Weights of a small mixture-of-experts language model, trained from scratch on English Wikipedia.
Size: width 256, vocabulary 8192, 68.8M parameters.
Experts: 32 experts in each of 16 layers, 224 tanh GELU neurons an expert.
Training: a variant of Muon for the experts, 513M tokens, 3917 steps.
Below are experts of layer 6 (counted from 0) of a mixture-of-experts language model. Rows are named router (the router's row for the expert), up (a neuron's input weights, with its number) and show model dimensions 0-255. Each number is 500 + 25 x the weight over its row's rms, rounded and kept within 0 to 999. Numbers have three digits each.
Before each expert's rows: "gets" lists some tokens that make up at least twice as much of what it gets as of all text. This comes from a sample of Wikipedia text that the model never trained on. Tokens count by the router's weight.

# expert 25
gets: "9", "0", "8", "7", "6", "1"
router:490495437462486524479474529510498506518508484521465431503452516484490503483442487500511493490601488499460521455498485512486481519490461517538469480557474506505505538467508518460448464505456479483478478497510533523482456455507473543476516532495520462461527478493507515513495484465461480502526512496500516511489507537521508516479470461517491490506498482478508472513508513466486477491497476458530555502497540513479520521524539525510499475517540504512486476536545490493486522519491482491481498515490554505515487482479529538513495478555523508530509476510511450515509498526529508520471496491498498491498534506536512498494526501504505521464485489545500501511491491479513480459526529498491493474490505510499498529523491556483517503471536523468561517496502504460477540467475502
up0:524562482532498494448512476539532523498455550502459521496511525498493462467476504517497546521487486473515534506482488507488456512506510535514525485505513536514491583527538461547501522485462523507439496496524526471503499473524518516506495486513497459475466480520465475519501518498499536508507504503524481524482504471537522503477485497527510451506495523469503521523443482523469506481462526466489502498500534478495479515518515490509515518508495525507561478473501461482485491517521460475473434500503539463490500488525521507449545522508483495480458486506500503485479527463521536459494508512518476513514476508503525491487502481513510474494422475485549524489545537516490509520473503465488505548501506478514479522518475494520507512488494490549475495467491469459478494524519504
up1:517527484512464542472514511538520476491509509516560520440509532498517485517541516511504490501533473563546499510469471490489484473507570484522475495488535485504543509510541457508486454494534517487494492505484489473502495482561518533530508494496496463499477465485490520524516497488528482506479456472482523523455482506483508482481472503535512498497512499456506489504509508500481504485520489457499508443464468555494525521498483502489463478527507547452509513507525443515476476530526490528493515481473485496460495472536493495472463508456481517466517534477516498467521519492509526500482470498527446498515526514514485511508507512530555492480453498523521516432511479471514494522540464503502519499511494525482511499528504482547504530472531536487435501492514467482490502527476488
up2:516508461508535523464500547504545531560466453517503493473474441557524489535493502525508485513475505456491482476485473456468527491479487485505497470494481461514457540543555536485490498518493498509502523488518506466522485511535477505541450513456488500508484468443466498479515476474486452497505498540508478478455519506492563510477458499515471525490534502470510494532494504516482549521500506518510524508497515505461528510492499498507478501442476475477537519521481496485509501505528493494524523486478526506474501545496481553484470479487488481498502482510472487510493517513481470502464537529549543505496510503533476495495485539485539525514476508484515486511495552450508489486496473492476511543490505498533447554478541492474498484523491534546513501481510493496493507494510476
up3:506496506474511524515524454512524512477493509467485520538520475502513474492450525533520497493496536474437488523455541485514483487498569493533475481478482525487500542510476508454512489445448474495508485483463484475562469542489458504474521508503492520484450458489465520558505509469500495481480497490562540523504506521542483508515485498507511485505484465518511506544519474524531545511520474518471500518531508500518502457517496502468531522485512487498501523460505484503482524488463502548507498501500536485508544498510458495469496502503495535509506530509516498542463499541511510539511475506526457505512454528507527503524541492513527516509505528453488488489495479476485528544468452499471486516542497482515521549488505518472531536494496483463500472485449491500471499522519484
up4:474513506507538466519521498532506489504477528489504505460488487446479536521487543502497517528475539494534532460490547506508537483472499494510523482519485456522421503524509512469494509524458473508495506529495460517476487500474477480495497482483512477514499471513530491497507540556513490536477497482511497543487523475522499546484494474476473473458538521521495449511518509475503496488478535499481488517534468529512445518453508492536518470497459487512445541465541490491485457488447501484473506506525484508508489469479474543499480499465499470491558500513491468469481492540499525528511504498534547498482516552510501503526513526489504484517449518508512515488479512496495534520546507530466465531517518477509471526466545536484515479538528523499500548510488530481491531484480501
up5:512521459530504535478517564498502482493484522516447471518477510530509483494512539481504519519529477525499522491452507532503493497451523501501498485510504476541497488548508529479539451501497496493495468474453490500474482493494500506482506470479516469475495471477483487518473516513490547499434508512483465491512485480461516498507494470489558442468525518438533478524466517468548460489476466481544510507477484513521498500453478501535499495488518513502505538491497521522491488518528509522512478515531530499504548509487457480531523507531487447518516528513487491504481501520471491522493505495547492485527471489528502456524482484518529530535478507494530489513490508512437498493497475518505448525453487492523497487521507509507490535579444458493513516508523524491508482546468536
up6:575498502504515495506497504509542465497503513518480528485495494487471508510498541476480494503560475502503505485506536471510519523469484526526485504490511464535469580485521539490477487499520509490466514555476522471477497523501517505504495499462509495471466509532475526483501511496515462464557493480470516490488473547485491464500511502532517494493500486519481487472460507479509562513474509478479436495490493425469500492496541510456466487460526521472488490542508493560523490496501494418482496511501457509489495485472488513478507521508517489496516503514533492530533441460513493509499471507477519503507501505514474524528489536468509498474464489494484526551477478494539520521530489478477504464480547506508502552507503537544496465449488500514486510456501508513517506477520477
up7:538471472544514507459506523495485532529516502476490482496484499537512487467485476538538515502477512503505535483496507429516500517462496478521442481507479532471470495546533482545521468450515472484475477477487464505463480520540513518488483497498502511497490508489517496532504490471542497524542512521515564510492494539507459526517547492549471549491525507512457507506504517454539455479491486505491526482510487526468501536488560509532496534522469541452472523530511511526517484537471482521517513517526494511480464511471513496490551487473535482510521496509502514473478501490471550528468516456549467494522506489502482486512483472474499516509538470500471511499496508470504494485502526461482475487494477515485546446503494520475467482453492448525530496500492515507511526511492490
up8:495547462497505552461524495510532530497484539496547464545482478463491471496485490524558505532517475453503466484459527472536479493495490486502549482491502451480459520458527474472513527466531526502507506514473425488495525499536502487521533499527460522487489453501472495526517459489520535489515493545534539522487522529527514546511535452502535491457519478490538512483488489483451497468542486468493512489467499496508520485486540499502499495466497499509495494543508499476484502499491505552503518473508544509471554507513463473506474485485491512510478522502472522496531483503522474500518455490524536494477515527481492466511459507494490457482485517504485504501497552523519542472510490485484489496508522519520500531498491439463484553492518512525489536528478505524486494473505497
up9:493509459509521499515504512527480452490506511462435535453499504508439530467501506479507515504525526521464491505506494494486496542489510471507520446532500488503479469492479463525509502474516470519480483531510491474491518518472493506521475467510451476523520518510499498497505515493510493531454515495515508456510495502508508521532518489527490481493511489524517514489490481535444517530536517481497494476513488513481464506516555526523462501454562549502516493495515543510501492476503514493472494515461533465455508479538485541500500501488484529535551453508504454504463516444510461515516541507474496508488502473492512484492498494533482490487514448484526490490451575496521472472438467497540505536505548522516510475475541512515526519519480494468511502522459526526550514508527503
up10:486546485532470540510508493524486489468509495448495458516489468489493528449478503508478528469504519453473433481521500458486504516535503489498478491538539524503511540481496501489520521468473482475506464510518542468494500528490496508511518510518507505500521525484502537437506539488528488532509477543517500477512475460476488452472519478472502446500529496464537463491510484477479479505512498512475480503527463510467503484508489461519502513546489496483469539480465515523490547517508516530492546478506509496511528479484510497498526505533494450518493487474499508525502521506551484545514506472504504505493516455480519522468464513515496507547457506489481512534456475508502510518452475470497495542519491522470498478522525482530485540512439519497568514512526471462508511548546495
up11:522504519537481491496464452454526463526485491524511417541480483516499514479501534496457462512503485522489519447456473466493540518483483513496567475465510483527492511475494521501481485494484474495520486503469502512521471517483476512528463543478527511478504465496497503491471517518534518544530500531506509490498507460488576495491491505495501535496525463534512517456477494519527489508518533472498529457542482509491457484451506474518518509481506454501484527547525507516454487507493503504531500514495529521469499538525520500491486519478513509507470528464499487471498506531507538482527504516459485505490536515504492474487544476516488504513546541486482519495486513491480525489533498493495519531513504473443524457514478522540523457514525467468541502506476465474560481478496490
up12:515487501510476499477494511497490527471462503484529537480489521493512522444492478538527532476527473511497463519491503583489508526522494483508477528468480513452471474487515519474469487466526474513499498496448504464494476464481503515507489506518514469515510433474502534486534525460480524526506510499519509494501542510505454512513512559472539495499483531475457521498494522538493504500500453512526499457537535464467484526489486507531509498512473447501508428553483497469509489475506507473519490526529495479453504498503507506496474493468473520527510531479502531499532504480519518488509523467465535489510457463484467507517480502528519485495497503522494511522500481501500525449411499504507465516530481519524509524484519532510510490561517505502480463528471514497510539551478493
up13:536537514520525521492500461478490477488496533471502493521520495502493506534464537514506526520478460514509524532496477543513436507451511529504464517475492498510532463532530497480541477480517452478517488500503472517465514483526529513475493471512478522496428484481508507489505477523499524457482549506505534481515474524513549485500509469447493484493478503500504508507472480483546526498477498495418465510484491487519526516547472503508525526507496515492521490475520543473475528514479444487469485522522489537536487506511540503493534444518464493483469469471484524487535513487488526523550506487525521493522500486520468541475495503512504520446510493484516509480515532468470492456470452468492528480499508512507501539548475484500550539523511506476515482533491506479484502519539525
up14:544481462514508543476463488528491497511536527504503494492508476524506507519495478524481539489507524516509479506501484445533494513516486541502491513497516514501487523527492533465548507526535520521482532459451546505511502506508498511534475469525482437502507491488494513507501502486516509537497498429536496540507456497483495490443506489485507540488496505515430479496509519470490511469487554493448507494476481519551481480474559456535482453485480510508500489462499533518456495437537473512495505505465499488512484518491484500525493489492520500508527549486459487490508472501509525524491532528501487434569517538495498513471486512504519533499477471494517508528512521463465462484482503479476500463531506487523530476492436464505483493524505527521471498480505532500484463497514516
up15:517531549469497485496496460495525504535552514521482502481520463525482523481533494476462512529511483484438479541522533543467470503458547504486497516525495505477490512480521472540468499464549533486507520478512466489478485484518493511479538524498523500505543506507522552502535459437510518480529501521560499472510491501535505538519488501502517492528508516501513505539447468470475451507545499475512532528520512487491498489509482494490533504474507545488526486483497521462480456505506497503499453479498503491519477533527465470468499493453514489506522494514516500541500486495466488488555503503534517500502479546477478475526469551481505522505496512528522459500515464496470528477516485540453454468512492518513501478493492471465510520471530461523515470523504464536518462496486484
up16:506536500521498499527514539453530514472474508517508464503510483486525501516457474487474542490518491517478479504480486510495502485474520483502523517551461515492483481498527508519519528484501493553468518543546479493474542504486506567482506506471539499505488550513502532497529481477513498502480482502527490484489527465512463487502543508473506498482490544481516530528519488471516482499513487510540551539459496486485487551513503447502505511466478495517468492544531531494490467548490530479536486469487489531516473522462443494543480492530534475478500493526474542522478491491508476525498539510475524457494520505512512525499502467480515502544502528465529475522489488448503505505482471457479497537508490522490505488499492435438499475508483476538492490468519457489476511508573483

# expert 13
gets: "==", "r", "===", "ar", " R", " r"
router:550509493451500471536507506496477504448524498465476511456536507561522496515493512528456474517477509484509487488510522494473482499546526484500487525511485521511484469469518570481526464473465477463474533498514502483471556482474508515495531479503474460518457516487475510496518515542510516471499491512498478445487473509498471509514493506537490520502519482546494497468505479550477507470488511532485488505500476469552504503540487504541501524463508529495523529492472462532445471511517478490501500498511525503518458524487515553478482470501485527470522485444483507471515516510504486513531521514493527513554427473512492513490543488478487497515490472517454468531497486466488488520497497477453507478531504486546505493517487498537517532488517499522558494526526514490538537515475505
up0:520489527503492494524503458481556476532514519481503556505499469476509505498492472507503464508479509478481498496489493478489520516480453467550502469481467461468510494489500544496476485528511493510489460478518532487499513476484522496516472453530552522460530530494532461491501435509525520530534472472536487526545463472523511523480506522523507502510478515494548487505567471503499509502506469493486537480458485462507475466514491487523489506526505521516509464504568496560501497495486467514522494549532495500545432504510492520447513479508506529536522528498487501525514502522497521488468484477522485502473475498417490472521520507498506482490515513493486486447490476506533522499480498546480475492487512521490494494510461505542492503494543512553515514504515512481531515529489453
up1:480484513551517498551522522487521465514505449501501500509454507505460474502510498491444505513486511490495514508464519501507512540525486531502500534563475528489507513499491483468518482514541524513495478494484516496481552494501470527486495527491521465545486462483495542516526487506476482484507479493527491497513480503507479505507488547491488494510528504508517512509475476494507507499519498479535477467496489456508485453505550532540478538528446529504504516487554462505465538538478496492469522492526439505524448534456509518541538501518492491477498482490521500481474486495508520472497460529550498455511479445513467518496503461515501530511518525516491478512468462496476496569533530498486518458434453490486521493497532496481512533516501508509485506486513460475507424505515495
up2:536514523504498472479528523476553484529472477484515508495490481514515479514500492536511541530521523522465471489488504496479509474513510487527488548490543510457522478536587526508480484499492465499461516504515469528510475503528493491494510490499483561518495524475540473509513514495493474481510507471562481525492507540480482474512498537498508500505535500519472499501434515540488513539508496522512553488524502524486552499524452519501469521511480458510467549464473434454526485509475476547453466489527493483462491444507497501517454486487510494501507522549457489487492501476496517526511510531536487478512481519480455531534525504493513485487502444524490452482498447513496462507519502494479478469522495499478491507491479496484493503514523472516492505511510469504443524505505502
up3:475483496489489510478529491476466475491531497462531498480501499487533473519520476495524536550490453514481484522487523495524468503504533529494470531491507512459493491522470480529500473504502503466467527523492482523489501463526508470462518492481458482531527537521478496484466528486490542503524564517514501497475459509494541524491499461429483485490498513516498480535480482493501476488479503460488525529538500497493514493513456506486532515488491522515512472489523533517509466501494569495496492505462509532542504484521484527463524497539480459527484524500549511488439474526508492475478478507513523510487521482443523537501478502470524529500491568539521468531474491481435474514515528538514480489479555476485456457503473450493496499470527479521480536477508507527494490516528495
up4:537480499501513492507498510502506525510424529454484484518513525529500490479510520443491496526506522516504526477484509512481513467482518506527512474480517499472495438524480496509506472455486497448496500507492528534505499486460529548493514505507474489519482543506543492473484440533541509535489484541517508500519477506491498471471513483490483497490479445508446511505464448524504463529478483469496536482534495490512532523513492521542503497467498487514474529540526483481489519488516565507481531448515455509466518528502557509482468567501476464530479527460501518523499491543532540513512521498480498490548539467472466490510530512528473499488488488513524539531517483481512473498452469501481494478451520512490480497483502487518501493478485504480515494494517559503529512502469473
up5:518525467526498516484530465459515503485507447507500491537522504444521551505524451486432509476459547537493462502526527507497490483519489510482529519484482531558508454497452492518522517467502495469470472502490484519513507524512452498511475454507509531515525497499490518519486527514510476496506568513499546486474517528519535504543462474486502481540561500503486541521516495478513540534520524473517498497507465531502522471490521493520521486518486498527493462511481489484513487515498519491506503534495493513491500447507488505472554520471513501493481494497515498465454530461524532492532501511492486540468484506477486518465440518478496509462475462502476489464498503467520456491505497438465489477450498513496499523501504534468504540492496514518476519482512538476538518475460502
up6:527535484509506478526533568482479496478505465446498483515519531509498544514514514509553494484541531510493458503510485486507480509492545495486491501505481531478460473474545512500494498549483517493497485505513499509494512487539479497552540512528542527522543481496523541466497510503473514505495536503530516471493508517485504469484474485496478452546502469469497509461503473468531513504517510436512526493508490523534473488487509519477496499503513485462523494540465441534479504455498554513476472497476516498524461515473536501531530492523516566507468518502474492487499554475534501455526506521504502528484509462506474478493503488478544471499508483519495503490470514511490482532476496462479444527491487469510534547446532469456505489491516501506520532500553512485509469469503519
up7:458536463520479514490504492480462534499552493524510489487502494536519522530504528514492519461482474528526507478500505525512444496450493506538531480500462478515498477538508528452505511519472497535468509515518481462504478514488476481526475544475517473513486476508491561464475478548474479478505466512449521531506520504527494499523461509499493538495509517516531501512537480550502504450505520537538539525434495487530483489481529535465467501505491493505490554496491460519504492538521489514475495467503485499486512459533525513480537479497504519498506510470482483478479428481515504499498494509486471462455515485440496523539506505497488523490498482516497516514511472486470477537455487480505458522503492500491488532498509523499473481522502519531514546447488492465496562512471540
up8:497493441528500480503498492530506486483529528527465500511517523515524499471501485505518516513512530491547471502447504494539477486500504550482467499489501478452502478476461530528509477464542534516507503516525502509444516486490493521476485465506448460554500515532545513458547504517512493525510542511491486485512500502531480482510550495547484483506471498488528522531489510518510499569509467464522483460471494517521503487550495495557492518495510502534495492474495519534468487467493440481527482517498475510495480470509524533450439498445502504511477492517497468490508482504519466487510488501436488488495486485457512487542486486482519486494501491503570515510504490485497524487506463489484557513470496486511486486461509552489531509513534513464464508533505499463486535475483517
up9:535467467521474490516536494496491475497538499499485475477522499508501539506484511512497497507465482506458533538506511478470471496490520528466497520487495517485534497512528491476493516529516470479465542508510498510457527509553483540487512502496474523538517500531484507475502508529483475503482495527455484477516489486515494462489445488512508483537474516526479505499484533491511508521480447502414525501511528522497480482532478554523543482487509500501509489492502506491532485508519533433506521501501517450543465511509505513478484511499523493456483500489512465499517499480539545513507529545495499483524424466508500493444475548492482507498464465494457489551543485497499442498512488445460504510462535486505502489515478553523511523480549533492485509488496465507452504502543500
up10:520520487499517517485541501527484483469435526495465452498510563443505542556470530500484495518482473503519520479560507513515531512509512533490529467513530483521511475465502530455520478465515493456472519485507450501488480477477517478492500530500509492528510502475503549530533535473515489501525508474510502498479480480517476520486519480510499469478528493564498507534516482522474553481473476473486487454479516533489492528496516525468534500501567527513449496544506483494488504509467512451487491504499510504480510471484525513487495521503465535514492514513515460515509509512470527500500452559459455497507500516528507488470557482506538468517477518528506524478513500501507464497508552499525462508500492494501499506497458507530498544432534482491503513526481496486512517487486470
up11:483497515496484480525502502524465494525479576483512495511535515500491546475459491512488516502509507506483529492449478452509529492523474478522497524545495490431472482510517498458510492497526497505478514461509480554506533471518477502488463470563496496492490535543514503521457464484463534482492479504488529509496464525490513476498528505498499490483483540476506459505494522489513546478504483530561479509483504444502482480497535494500487504498496438469476496463470508495529503472526487503525468496450499508521517511478533471501487524533551487493450495490497503525531495519501507478498505513497503521477484491481514560524478537485519504475498523462522496532485494541500493507453507484441490496509503504499552565499466495466522525426511509537520469507520489491495481471484544
up12:558477481535499512536513504515481462499474462456540497502505458534507485522512483534471533525505501490472525524524496511489512538486481481501512539524508482489527461500522502496494461511517499489493481526542540457420501507490538458513464515522453509481477479520495492466512528473484512520517498501558494486526467534509492490485530508465487508456519461439449498484499513498499544515521516499538526472509490506495478505504537557461474473473475484488486516530540499502492541512485516496517491511509501508480547544477514524477521488485540487485495534464468479467547453529510505516502492521486490492516516497443550504507448488486499470459507485513483501447529464459474489493541491504449496480482488509502522505519510492516499485500494503477535482492472531520521554487508518
up13:497504515552504477499479518457464468482478519509474460492528526504463488495466507452506536484513511529475525491578488499535506535510511495559482473476537502514501504506527474500486505502497516512527438517509487501472471497496468501491504482524534445520452504490543533535526504451508482508540509496462514476543498484442494506480498528508475525489477481526501515493491491505463491503542537521471533513498505510498490485507482503505526534553535461502506481466508493485474494453499501537503519481543520533493553486474506524470481467501514539523481547531491504507463476529480477528458469484446493510479446474502470512488461481474512540502537524530444480535500504510516486492510480496506507492522510520476548505476499462500452523485501530499485478490495444509527498491488507
up14:506518522492501483492483501477496539489472468501463505521515471485495561519491506513479486437510498496476533496522495475501461538499515493508509515478501509470470433496505474515558553496535476488455479470494523513495468493510492502492465480524479470523487501425541489477512491551564523502516485493545469460516524479458475549531509444467521475464484472467495477499498511504510542506521523510528488531438556507510521500568501479481479492470486483499504509500508515469506515462490551511509515506512521466505490522485543491496524486523507540535482505481482492517471500527516510486527488499500511480498513473489482539479538525476494465464537500540523544528500494503532527477508528510516506513491506525567535502509522508518528497530513522490507519488500470514504496466458474
up15:508505534548468493517531509466513533494498506497471459504496497507490519528468526524511516497476514516480502563459503523479459474462493487478487486514482470499505500518515475529492521488542555547561516514451515452476477490490487490512511544511492511520514510515503477507504476545480478528485472477492541497495506512493539544510492506521461546515480466469523497519529493480515478511528497450501470519526509471496511543465483478524497497529481517507498531497486512469497480503492476486528502515486486523495530527493485445516532500468476486517515520570467493488471530525429514523442485494532497494507443470488555531493502464521470474503543537516498537508532500512504504496508451531488475493476471485506521486496462529505491503458515517471522487498465526470525520477436490
up16:480497508513457521491545524520446459440508485523469519506491503524499463506502523514538475554511504518472509509506489500532470544524492520503489476496458492479469527498480511486483483519475524520557510513554484541488500524517524487500492518547497535518506536450500492497479463473470488474559515506502529511515491535462490483469508495510482501525545482460458494490501508536511506478531440501519548464518471559520509507526517492518486475494493508521492480505520516472541475519445507502462466487467484492508461538495537497478525522484516491504553490505487513510478520502487484497554496473488500481506505437458527528499488523539493497495537507512508524503535492477525498477501493466529504525491481467476490480533506509446465507480568484498491471464510519505537498520483464

# expert 3
gets: "1", "2", "0", "3", "4", "5"
router:512519527460526512531491500499480501522515490538528522532527494499483550535490477495508574442472482504477546502490493522474483466480505510487486498533524449502489484515480498504470507454460478464480471525483518491508519461495489547495486511505494476525499560449500441500510525514462505518536463513502488479526498512505496512462485498550527512515523518523502513485509501511493516486491509476500536499493501468493507500559520526493456485496474543536534501508525522500542483490449485478522516549464515488522537501486439510528525485538534522492504495507511440542512482505504508493493500446530477449487493520520490496512502525553486523454508495478470474493483488522484498496494479509455493448496499565498499533438523513507503491495488499495531488512498453500486519472545496
up0:497530486510497493516496534467483516491546506495478476482488500511436498469516522480504500526502485489503496522525461455544548490523502517481471496521536507502497531522523474506478547490496524480458515483492497498489475543564505487477511525447481505486527488501498503486496504486502493498530522525523461433514532513511483486531512530501454481496497507500481463523483479484544536492533542503488522483532479480444539518503467496485504430525562466508490478495507503510477499550500556520515490499469555541531493529522476505522495491519457497506542510507506503495521528502458499528503478507497527503509493528501484515553517573535494488493501500462517469497475522492501491495499532554474493470514516520516477488445475478496455504504474446514463506524499516535494533505491455
up1:529512523545509497477514472507461502536503542496529545517502494471512482524503527472513463488517526485468490486505477480510488517513518508490514497495500507468501501479551506478506528519525536479505527499508530484514507527493473502495488482537473507517491474541475534514496525482488461483515503562434512470478491549535444517502505551502466515491528550484515473506513539463491467519525517501478469498438488457474510502538499517520513468505466474500519544476466457507502490514502508492465436468486496530439484499435464533508465556452455479514451521526484539470493523491535488500508503497457464522514505534480508480514455507512512517523484496525514512511506514512450491520495496477506517511539461512471476501493479453512483510506527536489484477504503522534515489483514488
up2:519515514520503438483485483489488499514483490468507497483529485521494516514491514480490522476515456498475473506459531509468536550548505451466498548503515492560504480486490480456523527467495492506487525533495485467499508432522501465490498518524536455546461548459554529534487516501488516506509467522480519507503530474489505512488479485520480509461486533488441496491471472477540522515516511528490481546513519539476547497476508523474510484491520487475511561496491499496516512536461474507555476514518515473559519477482513477488535514504478512507486504460454466481544525468526491467460457487518503514486492493508494452485484501503470499493468511492499490559512490490483518543504545519464503521511481506494505503500534526521532500500505526513457528519525509509526500481532531
up3:479518461467511492476474510484498503547438504540477475427493476467518546478539502485527519505519501496519462469502494479521519536475510508490507481511496537455480480499479488507500526474526526466548514521546533489502489499490529543515537471506517524496479524538472513475475467486525489502520516507522500533484477500502511489528527516494508501484448472501463492536496545508512498515471509507520499480528483511493493554510473497500501473494490503473465469499464553494506521487494481517498517548504478495474515501458512534499460468477462502509531503525537490481453493437515516476492504539471482536487516486500534516502444476533542502495489528490473467497541519501506498518530481514535491566502548489558478510552509517520449502503492503520485533472500513502492494498571484
up4:501513488501511490486500502479518508514454493519551490476469483495499500468502510475487449534479519508518482509519545473481511520498451501485548498466458499540515497547463496486472521519519486496515519506458503518508516483457519473514496542505507473466492472507514504485576503464520482554484491498507466493507520531509475455508509491509541535515499483509511510487500501480520550486528522512525490503511535517510524495484534470506512448500484502450481486474499437504517467490460486487496519569522487484451503520482484477455486489535525525490465491516468493485483511514533497530494477498539465500524497497474501487498511479538524509528437494470475557517464491453516485533510475481535483524484552533449508463523525530540515519492537503500497472479476468510525556524520483
up5:497484503546506447486517517506498532518494503490471514464514513500500495499474487466474494512431459508517528495476479481484522539488499500493507500489462533511500498502515485493503503529494485508513545468493525516510531491496483519512519501533456486495517491568555453519481464481497482506498534474530518490498495528512472561509503531475499568479518514481485489516530516497483509518517499497498467500490481496503556488466481534465472497476540451504473442534453551521474528492455486504473479515486473514517497499469506490433522478515527466527483511488552487476493550572482506529498470482481510474477468476474510507465494523464472502547530520517527507502489510536516502505482478502544469492475537478487499482511487498492482519489522502489551490492469511516531439532470474
up6:485490533460568476474506520507520480496491494495526490484510493510527464491536551514454510498531491483465461461501520490488471532523492465491478531461496477534517503491538491519500485505514478513516502493489498478475478557511440490540494468517513513501495486493518515502488470492522513472523501515487495497503487532550486501501510499468550505493478545474526518479524494470544481491489486558491494516489506476503522501488488444462515481500491558505508505489494475493487470479506550504467554545521492536463438479488518496497482468497506491512478504500508503428528483511504455494486450487543465489517487511506521439519537500494563524478503523496496503493529481540484541483542482458520511495469526481524519524508519478464474530515490521494499520447464492539505502553499469
up7:484492516494530496477539486485425496473537525469493527514493490541510520525541483504509493461479540450511510495488508529522505456486514480556512494538540541473556534515537478497485470495492492506484525481514431499525477522495537471453497469505491508446493491516429506506504503519492482473506505490504502539478491524472503426517510467533494488541440517534493506469535492467481539489544468470504495520494499478462528451506509535477511483487489476547509493512535518507531510496488532509450525488481522443508510520512485515481501487523462487517473518517494498521511545505513513456484475507497471540513529484477518517489494513491538501526495520529519492484501473461506502544463487491487532497486515479510534487496522484501483519477467457515533487518489541518509517520505489
up8:532516528469523484478508454514466471475545523481473480494526481487507445523508500549482495559491519498511511468489525500473459491510501512456483580489507470457546492530437533491508516482526505512432542505494470513441493506480479546491491509507545507507530495517504517514486514478465450514502495512504535504528516507507479492520518496492496528508499504536474476472473485495510490466436501489491538521470488517497492528547514517460494509500479522511516497473507513541518485522490478532498491514494455498507507496512509518524498515497460500543517460554520495462490475510494475527507531497534492466504494526484502497533521457527515496541487497485474508542529527521511522513448501498458507508502525483453505511452499482551534490539510477430494510488500501488517466476477509
up9:510502507509477549481498497512505484467501466484462492531540485508523531509478438461512517526504528507446523476488506461470502490493514514499538518465559502480489512496460510498490447478474477473504523522487526514538508483482512489475519474468544533544460480472516513492497496535490489507519497521506562504440552496470500499513497452527531477511507519509493544511460502495544487515513501483496502506503502537475508516483496515487505519486512489473493515535505508465493490503464547485483473480472510491482465486423499523470491540507508557530475505511494490490483529503486543473537488548488499491489516500502528563491509495500493491521506565514508539478516486517501468504522498516463465502529490484521476460502468552545506549501493461475525538497502531501497495482435479
up10:456548508496480453494527473499453501482522521509498540489448498505526482530466522523481503470467513508516517502496530523504512489439502432519485489516462496492507491487483461499489514515483504485523536496483519505525514511503516492497463496479568528497497528541493471436495505478540490506518533506439527462532504501515509516472484494528474566475469507537526511494473515493513527514503506504488525574525485503505500496497488526501475509507496476476479518526493491518548515524482523489491520488532501502493485484499483447428482467496500507514537471478534484555478515490484458475515520498486498478501479505493471460493487518538498536489476553560508503546506511541524488507533463560512503527483520523515512467545498519515493473487472468488490494442508521505478489504511488
up11:524505523501482480493491494528469486535494477471525494483495496496511502510440446539531515527482499532502498500545484490522513496498487468492499511479516540488500458501488523512449543495460531494502485518495501551510518497494466484485532539457474491452507479523503488525503494505509550517486508512482539451496480481492556520497499460507470499452484441490524574463480457465498542503508491485481515495516475510477501524504494482482499520560486512471498507496450487471495493514535521552490481505501463449524480492465469484489477484469506504512503470515529481525461494480535525551519468514500545539520504549491460492498504520525521485521467475455546501524525501510489521511460548517497543561505495487501514464499494500484517510512513500508518522453513478486518512483458537
up12:459492536506531525513517552544519506508458461443479504521505529523516457523479494490475521513481507472532483501557515537473465456525492506486467492488470512508476490511497514470509532469486518513517501478489517496489527475512487460495508529474473496491502502502473513539480461521538507481491517469545512524511454460510541477520520491533468474546476463525516526476461486502488492503497514491490521486516502472514524454472447509511488526478461486505487496501532531519530460509479536494477484467505498498506539469515500530472472501519469515471485528512510450513494485467480519555506488536427554455488513460517512511512523492545503519473506514493433538490489500477510517504494464520516527495464481475523493515506476492520468517525527523483526528486517529451540524509514472
up13:482509552512432498523489466504486489516505469473526481472526523512497493523536563502494475479511504517490486513524456498503441471474488509500493511467454494522482547507523541494480469503500523534502490521490486520467528501483481551539492548487489521518505482465462498504504546500485526485461532530529491508453489537520514508494503504498503526420483567491471524528551459495522499513472485543493519472460467493496520468519493499453528481511483484500494490508538511499478462478497522505520479489503511526540546465519507498537457525514472498476522504506508517504478489513525501480500505530530537491494526487478562501497494490482530526509494487511463489513487522517510446517535530525484521516498527485503547476500460517481515534500507447533523425501477495508523498498498507
up14:513461501499503497504464548465498458488500459492527519510491494527503517483505506478487511481522506543471543534490500498515535493515508503480505510496499488539515533505451476489493506474490508492474474487498498503515513500533543507520528449471482489505514478491512495474490464522487522557533493491513521549473502554534533477468533490474524516489502494477496510517501435474552490487526493487494505521527509526525518477509514517543522456493488466490475472426504531557479497493468489457514506459485496534456495525467476493507475496485545510528500489499451508453532519471499505515477441471531539488514471483496478494534502554497466521550439452520466495469518483499486493492539502500486517475471528533489523472481532467556487500495527525450504534508497508510488489492514499
up15:485505504490466478507478502569540470504510481506513522490497440498495494472554468494518508463497476501515483511516492458517498515536510551486528481479470508502510517548512482459534462491473500478516495478521482532485528473495521503505494490527523517454507522481476542534487507471487484498449528488451510496478510497523462486537460484507456471501474475492514514558528448504523495520504491493480505464514480512491509481477475469516484477479503492480519521487492508516500514551479557458506488507485500471511460503526494502509515517509492534478557516489509519460483486548504551531497508496466551526535481536499481460570487506499489502540510512468512499489451496505492471486523479478457487483507535469498493538530497510458504432542486486524514539502502499552534513502478518
up16:497523506484490535466493475502515481521496500478472509500535488514503496489511522500496521510498483485494523489490471493515500522479526537510432516463547535484511528475533499556482487543507491471521511524498521555527464538499538497477439510502492455497495494447517531516461480486502499479505479493491499530477511473464478475530494483479492487517521522494519521503498552514494505500521525484470494522514517549464532504519508488540520531492461526521528517505473484510463445490469482545501477494514497503489521524480442542454467474531533464495483480483469510496485459495546522525469460491490471457512466469476513499555489524497507516517506504538498497452520524477513494487481492530509417551495523464492495514467530461495536441474492473511514496491542483483507504514513527